Experts of a small language model.
Experts: a sigmoid router, a shared expert of 128 neurons.
Training: 575M tokens, 4388 steps.
Below are experts of layer 4 (counted from 0) of a mixture-of-experts language model. Rows are named router (the router's row for the expert) and show model dimensions 80-159. Each number is 500 + 40 x the weight over its row's rms, rounded and kept within 0 to 999. Numbers have three digits each.
After each expert's rows: a language model's description of what the expert responds to. This comes from a sample of Wikipedia text that the model never trained on.

# expert 61
router:452429499430474479556478522445530528514590508442575485479493509454446526497479500506569442510466404543549495457533486545543510523523494454539437487453505477549524523485535483466496481498529400464498498421483452499450498523531454522536473498
Description: Ending pieces of Latinate words such as ent, est, ect, ant, as in consent, conquest, expect, plus adjectives like associated, present.

# expert 11
router:460468479475498501551466499459494562497540572438446407485463530475493557444526460468542443524472500538486451480457546531508478516524486443561543421442492500549486537433525462463538455453549466480526483455526534478520457530492485493475430513
Description: Word-piece continuations inside names and nouns, often after P or M: P-ond, Bert-ram, Herm-itage, pod-cast, Garden.

# expert 13
router:464474524425528529546472417447485567487481576484491465494498554533479510461554471474580495538508492472581476480529488585518569544571445423451511399425483509498508529518536409488481472486499456486541495500504513523537512519427529510546542567
Description: Short male first names like Johnny, Bob, Jack, and syllable pieces after an initial letter, as in T-ack-le, T-ick-ets.

# expert 57
router:490429520526451487509432531462503491494466583441493419517583571451476512474480452481543480513490445611508496561490529542534512486538445475497496503394439476477534508476553507492489453460529521464536444479430508484450466526468428538499420597
Description: Final words or suffixes completing proper names of places and organizations, such as County, River, National Park, Bharatiya Janata Party, Taiwanese.

# expert 52
router:476458432458467468548469514514518580478508558525448448565531542512489521485542453521549396546510442534528473496554535584516514538516455502511479410446487525501516507521531478522535484501482479488490463445457577507506522568434493527529464586
Description: Continuations of concrete everyday nouns after a short initial like m or r, as in m-ine, m-ile, m-ould, car, road, sail.

# expert 62
router:468520458437518534511419476522491487470509585470486466492550482538490514513531476456604469566548448524564478501540499503525531521636439475535460473437439533561443450530510460472502492487507500417513455522475490493486436544493451556471496559
Description: Short early pieces of words such as ro, re, per, gen, dr, plus pipes, semicolons and braces in tables and formulas.

# expert 46
router:492452450433535494547475422458528520515484575426471518520545537507465537457501485438589496529504466523489449492519519562538509517470531457454489438441485496475470510467531423512463462487555466466566473508459537493519464516451518538537550539
Description: Inner syllables of foreign proper names after a capital initial, as in B-ast-ion, K-att-akkada, Ber-dych, plus North, South, West.

# expert 48
router:487496467453531486601421458431490503521466548511490470541536583488450503485539432442542453523439518522520407449477562521513544471512547472480434492448443468528468464493585510483534496477514448484521451444469497563479482544470466492458498534
Description: Final syllables of Spanish, Portuguese and Greek-style names and places, such as Tortugas, Chivas, Lucas, Foivos, Santiago.

# expert 51
router:527488439493483445554443462526498561506462594471521482499464583477445590506494442450577493467529530539515486511541500540500573484596423466484512494433470485492468458463580452504494488456516491402517430477445501506495494565473506491519460593
Description: Single digits and capital letters inside codes, acronyms and data values, such as ISSN, SPD, TBD, PDBe, dates in tables.

# expert 0
router:462471515447503487501450495511465541484541541495486494540577570513522558458554412501576433556491490543491474467535475633504544462506523445478434461447496487534516431465526434496511507457500498413518462476443516470541527534530481566524531507
Description: Decimal points, en dashes, slashes and unit words inside numbers in tables and measurements, such as 1.92, 11–4, 6 ft, 3⁄8.

# expert 33
router:457481441443530444535419506505468481535480554503534464511545543504524542459570468478570431508492478560544480491462524524487512453512458494501442486390476439549492534515498461485503487509476518415542488462478588538520512511552506530490492488
Description: Bare space token before a number, mostly years after In or from, as in In 1971, plus counts and measurements.

# expert 30
router:500453462533473464530515493505475492541453510444502477540542590432438545459488471387526475504544413531562450534447482579512558500518452469492505485496456464489539508483514456473496521433489486437501453474410499526504446473463515511504462525
Description: Head nouns of titled events and institutions after a modifier, such as World War II, World Rally Championship, MLS Cup, Air Force.

# expert 36
router:512493530454495472523392514449514477530529575479529477482543512489481500540563443517496453542512483525548472493506520505563515468511481465472481441455485514494527453433550473465499515461540490448535433454442559532486517539505492525493436531
Description: "the" after a preposition in running prose, plus direction and rank adjectives like southern, western, main, original.

# expert 22
router:479445486512513505500456504470442563469488548495516474550578575476442543499537488473581457527499437541505455534484515515486547482607466440564482476391487493526507483490540476487483507471510434456621471442481448478485514504508458496540532515
Description: Closing pipe plus line break ending markdown table rows, and table separator lines, after numbers, names or percentages in data tables.

# expert 28
router:553489480499451488535445507467529516531478479510571480550518589521516502431543439411522467525570482568507477529504483574499505462570466429555463490479518503490470505540512464469584501440543467481506438425539523526490452509457494521503449565
Description: Abstract nouns for fields, activities and topics, often in lists, such as education, health, research, agriculture, athletics, plus known in also known.

# expert 31
router:467505530455511470556483505446469491497421538503595470518576529501445565476591473487564435506528490506478489451476419511496578514531455463488452471448438471570518446553459443472523502455524449422504429515464507563435426565503489504484407539
Description: Inner syllables of longer or foreign words, such as ac in tentacles, um in Tecumseh, plus the last digits of years in tables.

# expert 59
router:493456462409530471547496486476481505508489535516560499506558484450449555462521467446584489536534477492566505565485497508522504468589502469466524498469477541502517432465528437485478521455486524421554367512470528456506502479471501604532480486
Description: Word-initial pieces, often capital vowels U, I, O or prefixes Con, Pro, El: U.S., Uganda, I'm, Commerce, Puerto.

# expert 47
router:529504465494529510520430533472501503517491516496476397495475540492466524397553430466526473518538534556543494544495543543538550525510453454509480429451447460508512490515570445433565479415518421484584483460497536528492496473439495471561480552
Description: Final nouns of organisation, ministry and award names: Foreign Affairs, Higher Education, Arts, Science, Club, Wall Street Journal.

# expert 26
router:457430481485506534575487496434471484498447554446564481479602515515444508445480446458574488504522463578496445509462528527586466423488418446516490437457455534493533475483494469494473481444502451478559415496505479475477526518484487548490491505
Description: Name-forming words and ordinal suffixes such as New, St, Saint, Holy, Royal, and th/nd/rd in 14th, often in lists and tables.

# expert 16
router:540473512477489432554516405462492525507446532466500428518572560540550553499523473446529398489499454521509462550464491484508584486529440517512439487435477468517482499503509455478526466477587473472557463532445556554508532487511508574512488547
Description: Opening parentheses before years, birth dates or asides, as in (born 1984), (2017–2021), plus sentence-initial He, His, She.

# expert 40
router:527452503398481447509491494478507525491492481485520471589498590508499542406496470476516476542489542563511445489499502599522576498498484466489428496449437512472490506551477482438491482484565520481507422443462540551524551554553481519528421561
Description: Conjunctions, relative words and subject pronouns starting a clause, such as that, which, it, but, where, However, although.

# expert 20
router:527470485484512439538437515477513471575518541508530471521568502495488494523549435518507437483476429546505407449456513501554533484486522435481479463496479485506535504455535469450500492455530468488517462486482491535517483527508511533496451569
Description: The word the or The starting noun phrases after prepositions or periods, plus its, their and given names like William.

# expert 41
router:528442496455458515526487510495505442561526594467501406510517541474465512395532459451607414447517492569559487500548552513521527476521495471505488481460438519478521480535468499462566504461550516423482463501462551475538534539512485538561497562
Description: Header words in election and sports tables or section titles: Candidate, Votes, Turnout, Party, Total, Pos, History, Biography.

# expert 29
router:492501454439531469548496493534555533409515534447506453489520548494474588490504402434566476492498445492501471524544509536499520519599421507547471479464492474544520448480563434486497486490497481405543394488509493516499521550473489527531482521
Description: Opening parentheses, LaTeX pieces like frac, byte fragments of Chinese, Thai, Greek or other scripts, and first names like Carlos, Jeff.

# expert 56
router:538441498525509470548501473512485491548491546474526419586500503460462507482509374452538519535474502564511441488489499524481519478555521451539496486460471474545465480551560460512497446450536512459588450465422505531509514507500518516530492513
Description: The preposition in, plus across, throughout, outside, after verbs and participles before times or places, such as released in November.

# expert 42
router:492490484486453520548441446450531485455470514509489456560568511508513513481514402482560457538516464504562543532488532593486512448569460480504471485452441412588505509434548509457536471433571454441616478447523532546506443527471498524490520525
Description: Nouns and word stems for films, books and jobs in arts and biography text, such as film, novel, writ-, direct-, fin-.

# expert 32
router:461496483490508462509419483476479558511497512531535473446488576469464534507565524435560449562468529517536485472485431544474502490534476482554438441452444441495528482511519483458531552447509488480574502446493480504563501551498526565537502503
Description: Plural endings and object pronouns such as -s, -ers, them, they, people, plus the word-internal letter b as in via-b-ility, rib-b-ons.

# expert 10
router:476456519503471486597514530449453502441473495435495496487484534451491522505582437495521461549455498555549504519477568516534520465537443496525532425419427465485500495514562493527483498433485502417547440504403519532504523521478506521496480540
Description: Possessive words before a noun, mostly his, her, its, their and the 's suffix, as in his successor, channel's decision.

# expert 18
router:522504437466543488519487488467465457506488557434523475530497510492450522484464476473568447536472540493528369567511507560529549497562505457593456441482474519495493475600476517473523451483503552465575446433438458521498503522494473563469463556
Description: Short pieces right after a capital letter or first syllable inside names, especially "at" as in Saskatchewan, Catwoman, Catton.